{"num_hidden_layers": 9, "d_shared_expert": 128, "router_score": "sigmoid", "num_attention_heads": 4, "norm": "rmsnorm", "norm_eps": 1e-05, "positions": "rope", "rope_fraction": 0.25, "qk_norm": true, "attn_scale": 0.177, "init_std_down": 0.0, "lr_mult_up": 1.47, "max_seq_len": 256}
Below are experts of layer 4 (counted from 0) of a mixture-of-experts language model. Rows are named router (the router's row for the expert), gate (a neuron's input weights, with its number), up (a neuron's input weights, with its number), down (a neuron's output weights, with its number) and show model dimensions 0-63. Each number is 500 + 40 x the weight over its row's rms, rounded and kept within 0 to 999. Numbers have three digits each.
After each expert's rows: a language model's description of what the expert responds to; "raises" lists some tokens whose logits its average output raises strongly, later layers aside. This comes from a sample of Wikipedia text that the model never trained on.

# expert 56
router:450452440541519521476562520516553462479489448525544529466469540456547473510523451496560506428471536494473549518489539457455429561496475478475501456466456535490488486509578440479518472441536563
gate0:549561488523546505500462539538542478501496486474542529498513488499467552412481548526453459521484391470560542495585494516513580513509516494537557519572527479497566529484403527488488549509459483
up0:527488532483508527483513562546489492480492541519500514445532527487466496449473596516524533513532425512517507465546464537564535461452550536520506505560541419438528506478462578482505548525524461
down0:569548495498515533477425506503513532487474475536467441486575480464497479542488542504511495400499582485485411494533474499557536501476488496405496505481523463517459572466497518483507429524564470
Description: Word pieces after articles. Mid-sentence word beginnings or completions following articles or adjectives, such as writ, historian, al, Man, fun-eral, Federal, model, design.
raises: "cester", "cles", "phy", "bour", "sson", "š"

# expert 50
router:460500468455518480458541527536459528585495496406479453524428544500418517501518503419485548413564499495471448465536521509543507488442510458440502485439530498494423506505460456428522472484519514
gate0:470576503507486569550465513490565488511446558535488504516482422484491428598481490501462502519510523510496488569451498468485528535456455537451455558451496450485491534528563502507537551512512516
up0:499508494515494481512522500554543427462617549494523548490555452502520399390548450496495449519495556399515462524540481477463526444510486463431471542473436449418501505506509494489453515481463493
down0:456459533431526491455501434595487544516456502504482444535531530571565523485468481532468521510473494536518493531503500505465461517499546520529530511519534483553533455547524473554477532445534543
Description: Letters in transliterated names. Single letters and short pieces like h, v, ah, j inside foreign names, such as Ál-v-aro, Ur-v-asi, O-h-io, plus Mc, Em, Council.
raises: "un", "y", "in", ".", "or", "ay"

# expert 9
router:550530463505504503409483478443481508544434472584499523439504530487495511534512553468478548454524486494527483467497491475528534467459546407533433508472498431475497527477556476462477465437540492
gate0:453550487545536478515429421504479603459483503457450493497544558483478424549524500500464519481527484512600482504531474445501483485474598522505546452413419421531482506434478461498509495476570484
up0:458533517513438496492393444501447498493549482528497533474519492479451445506506515454524492434421471487589494527538533441474447456505539425526467491452456449451494517451480484464499556476524447
down0:431501486527473504511480480518516557431479487543446446504585470479556472568456501557557518485540533496461552530484510506503506509552495602553572454568462467558540496497520498480562479419540479
Description: Table and infobox numbers. Numbers, letters and punctuation inside tables, coordinates and infoboxes, such as vote counts, W in Pld W D L, and years.
raises: "ract", "ier", "e"

# expert 14
router:416492445504517464465524552522513541537441558449597489473506518498503439522496545520512457485483524496570512512505538528501482445544483466538496463465487514442483441483595464538590464440580501
gate6:498467570421475477546432451507535424489523529520497480473510382587504479426539464538504479522577518581534518480467497464441490476532437526483522544528525483623450531461496533484518499547536457
up6:468475496454483528542490500458472532543474553510509537499516483492482539506503466563538495601525546512571527524463516571504470495574552532588492421481499507566422515427491445515612517507515469
down6:451479420439541440531526506480532525474509528521471414482506518487468501437484480516508504517549507533549492523509470536484458523551505556504550475529499454520431443637440479524524532486476564
Description: Foreign name syllables. Middle syllables of non-English proper names and places, especially German or Slavic, such as che in Saskatchewan or Deutsche, ich, ist, ial.
raises: "verse", "t", "rated", "rat", "rem", "ent"

# expert 11
router:441465449537528520471573517526574462469485450519540527466479542455545477511513460488558504433491524496473548522491545458453431564498474478477504459456456535487497483508572443486531467451540569
gate5:559550544537488439525429517510446535474426570502471477548461475519410566513490523557542437488518458472552441514483489561571520594480581495470458518518424510517531542477437483492547529518472464
up5:590489569481443568533513497545496442460422483526516458449524522509491545481465490515503404499488454526509446449533467503520492487518489515466420521501467426479515474454501498504483492541536553
down5:483487528452495516493583494499524497486482470414585526497528493606534484444428483515478493582516449466483451541509385531519494473616528537486487513521550525484517506463509478482494509528504496
Description: Section breaks, punctuation. Line breaks after section headings, commas, periods, table bars and dashes in structured text, such as ==Administration== followed by a newline, or scores like 5–5.
raises: "antly", "ently", "ately", "cia"

# expert 59
router:441500484554512517532566521499555498490519500511549535430450540466573433507514484483531476460514512543475563513498546494463423564511444474440479432447469499470504500518555458498479469466521539
gate0:540568559513543518546464483512463470478549595537501487562537475578459453477443519546493494508523469537538459536470432530530494518450515534539447498448496490488486520453477524466469495533468423
up0:476519385428427558442483459534455559479519457434495415569551515505508513511456488454469508459555513520463521477523523435547539453560459476471490526512502409469487532475470538537553515458459514
down0:508478488477456511545541457466540586538473503481436536443537508467443607546492476491488502512456512542530532497510423461565528493433484479532484506503489488491484508481529462564527519525551552
Description: Past-tense endings. Verb endings like -ed and -ened after a stem, as in progressed, worsened, Recorded, plus the after a verb or preposition.
raises: "tern", "lined", "ably", "umin", "resent"

# expert 34
router:550560477532486495563451527583502514439469410464564453529520534549468494448469553514471494547524432467431524553440514598470474520518518573436560470450524500487476509485512478486565541458478481
gate0:531516503508525538484494487532432508493423493476532499566542465509437471489432615503420469488571502520537501504514516498466495451540512536434483569531582424501539507482498436467513513498425500
up0:551511496520465528523498483462457525445420458458568470530540442485473504503358582492469441515546463547417467528511540531456478492511535497421494530491582452579547484469486495532501476473487484
down0:551525533507484464473516510552497527441494503474556467502496530497473520534534469482510528446430461464506494491425477545542558503450409419500487449541481471489520493494497537456456514493513487
Description: Scattered word starts. Byte-order marks, Gls in Apps/(Gls) career tables, and mid-sentence word starts such as separ, surr, inhabit, But, Royal.
raises: "Scientific", "\";", "Film", "astic", ")\"", " films"

# expert 54
router:489476479444544442522461543527462542503478496447516520525467554489508534492566536519501435398526535523438512500456523416491488488578571535510474502506506480519462466563493541556489532494537503
gate0:471482486498433506505474531543479544460500516438507529504538499522470531510524456551501461486618531557519576355485503533501517440539580523531495564549557475492465514512483477403559495528538445
up0:491455509505448500508442463543489449512553521468509517522549470506500534486511466540459453494575503501578463401464477567490502481470513507543440515531551521456535490459370533548539524581509440
down0:512399460538503506476515506477482537468565490443492492480492569548487513509491488550450512463505481527510559441563508553482505542519450457551449492539590522445535453440434582481492459547437458
Description: First-name starts. Opening pieces of personal and proper names, often foreign, in cast lists and credits, such as El, Ed, Sam, Mir, Le in Lefteris.
raises: "ly", "i", "s"

# expert 38
router:468462477523517528507532540506560512499464475490488508499473539481558482496510467507585491446497528517442558505499535489449467580461463469458531462501453475509492475503566459487525444461556561
gate0:522532543502511538594521507471488494507446556448488534579449495477483526507477587511470478526483427434466533483539483605521472529499485463464490475537478486574591524418492502503574493504529393
up0:568530515459490557576528485465473517510485560499512493587425515527473508475460569517516462507463436444481507495536484551501514507508450457465499545555471482588496539475446510464559450469534432
down0:602536465476525487467453519489448530573453518425447506373573491539510501486522557546479448550500441504508509521473507557547474482524502561529484516503457504495487563482553467534420536514471477
Description: Proper name beginnings. First piece of place and personal names, such as Port, Mc, Van, Glas, Kir, Lind, and capitalised name words like South or Museum.
raises: "hest", "ı", "ultan"

# expert 41
router:441451439527515517451558541512574494489489455537532518481467550475533451485524464492558505432498553507455563516484535436462429565531465498484510432457463528478476485493585473485526457437527575
gate5:521485578529475492569473497497477511495436458472471477566565476491433495489414567508487480508562499513571521505477506530521569472515564573474492541545521469617481517523479586516482538464494513
up5:553501533481460475630494483538440487475408524458468438482573517520479514554430452501442519496534481532546496499544525487421518466489524477497463511581524485509487595438493503492536469486446558
down5:494498545524540523536451508521492483491478486460517454566468582544491449549563557548456504502514486549478488476559534499535456430530527484512535516476435548532560536500488533430593580509542512
Description: Music, nouns, table numbers. Nouns such as music, guitar, drums, vocals, energy, rain; single digits in league tables; was and is after a subject.
raises: " winner", "zy", " champion", " medalist"

# expert 20
router:477529512517568488470564447466556514521458545516501501491525520533476522509414555486553444522509489496511529486524528525536463479459407530530494490461445491487478515460533427430579457436480489
gate5:481554502465575513560507434504444561494465492512485462517571440524496510522498526497482434555507460533525516516547455475492514486463473502519505521427513484499436503489504481499606527493512526
up5:521578503455547475499525477540497491525506532544444514513605497502520399482544484513481468538479490514486506565518496471504483464531464483528520443403455447442535461489519451502609537477565536
down5:427458483492526529457520490517456483469537440565578539475452482628434462555501471479493415487461521467493453516482517459504475478447568493443448545520557458538463442488530523471513449532406453
Description: Inner word fragments. Short pieces inside words, often t, ot, in, ing, as in Tur-t-les, mon-ot-onous, doxep-in, frequent in chemistry and biology text.
raises: "up", "ides", "ide", "ome", "pr", "ub"

# expert 12
router:444488460524487512440520508492494560522446533508548473521442522465597485474393533494551463447509499443485544440474499463463437569529437532518487491459563475520426491564603537478491489488534534
gate0:523477446490495456462514444575475486474561510459475558507479504526515515451456454496410579545471420460485532464509481573524522412475425575494500529552526495465481545505512554455513498514460517
up0:425455510493518487429474451568477439516568502455518533540498477563481509448474469506460565461557441466541532501506504532439522390510494579530550503516495442451537505516504527433534537504453508
down0:504484535476517535483458527491565472587499444515568522473437456483477440497508460571524564470548504454537521509488487512507540524458476522559481528550495484502449551515477514495487585503524503
Description: Capital-initial name starts. Single capital letters or short pieces that begin proper names and titles, such as T in Tizi Ouzou or Tears, S, R, F, plus the word piece art.
raises: "reat", "elf", "able", "nd", "ikh", "ele"

# expert 17
router:422487496518533531507504555545588502526519495541507475482475493466489432481504467457531449436526538429567524508448575426474461530518434474536506503452491558517440483482494463515494520477472522
gate0:516539540464512534483447437470493490497500526515482537476560507523508549489414511560519524618481455479520524416475439462557578483446451473534552495519508491514475478506504535563480490506512470
up0:535526523529534492479498549512489502523484530547464472537462497508492473533516448480495515462450523465551455508507485451511495488534506484509494547434417537539484468573447462572534473463523501
down0:517477509459543542492491509480520499466460434534474486519523485496482437506471454431585473492495458526469590462494426451501495493493530478497482540488503468500497448492453565459529475502465461
Description: War and word pieces. War after names of conflicts, as in World War II or Russo-Turkish War, plus short capitalised word starts like For, Har, Vol.
raises: "m", " households", "idents", " families", "rich", "mit"

# expert 30
router:467512446490523503501471510480561497520480440544458506497467489551517482520438503431594495496538499540507571441525524484564445456517498521561479495503559483543423540474500437520491503477531483
gate0:449552523436397505511511434457503502526495512543436471553503519505470527495544494532555478450553481496532552495480494596541447504400512499446504491510552479523464509510516452527549477611476406
up0:477561511438415518517487479505511467540468504479462489509543513504487496505506530481539523440517408514521562525464478619536465498481488498448427479525515490485505485505522498523544477486524429
down0:550496511528532507463483526520457485488513478415536554523467560476475409455498542463515452536560486488441512482560493492537510497511540447380487436499484571454560515446529493479478467531523521
Description: W, her and art. Capital and lowercase W (Volkswagen, WTA, where), the pronouns her/Her/his, and name or word starts such as Art, High, Per.
raises: ".", "it", "es", "ister", "ik", "itch"

# expert 4
router:390449472565516485475511477533558470498585558467557500483557493442498444482504573498522521502559462491481514524487540504492468505490497526426475431441481585463509491508455442437556488503412564
gate6:480524530517562470451405523547456495474526549495430504482521482510483490472475523482502497556543419512573464503486480572500588451494464449514587528470547516486497503530494459489504539507483479
up6:464504512544557473442431494567483511493518567452494476450533422512489421487535535473499469547479458478561485478507574557512592483526470492465528505488475499493452528546464441480532553493438498
down6:413536513502461496434449471527491517504421500537516481523559580469437509543547474440502535554498514518480466493508470538541451524560469491511480465461569501520489522483486483556512581590560515
Description: Foreign-name letter pieces. Single letters and short pieces inside non-English names and words, Slavic, Arabic, Welsh, Indian, e.g. z, h, š, ski, zh.
raises: "ew", "ens", "ine", "alt"

# expert 51
router:450475432523514522480574533533588495478512458518550496470466512447544429522541473475531503443486550503463561494481545442466424527513448477457509468483463523466519500516554440489527474482548571
gate0:498491553488515477446482438516475469528503444471496502542444517520417471466504488576488497524574406478518522515581486495503618463517479557495543535547546420521491549473405558511498548530522467
up0:490523534488499492571485463449462556493468536438482462512522533601546513524520543426499511531514492494464427464448494531539530434455515445573486427488492466540491493496472478510457495481502446
down0:520496481470607494548489508465461537508436460498502497510522516469480413530559538471461514474520478528505412464521508567500507526513463487500557486436591488563526519438566517549515398504517469
Description: Years in lists. Four-digit years and year pieces inside parentheses, date ranges, tables and lists, such as 2014, 1926–19, 1991.
raises: "uous", "wer", "cent", "fit", "een", "ken"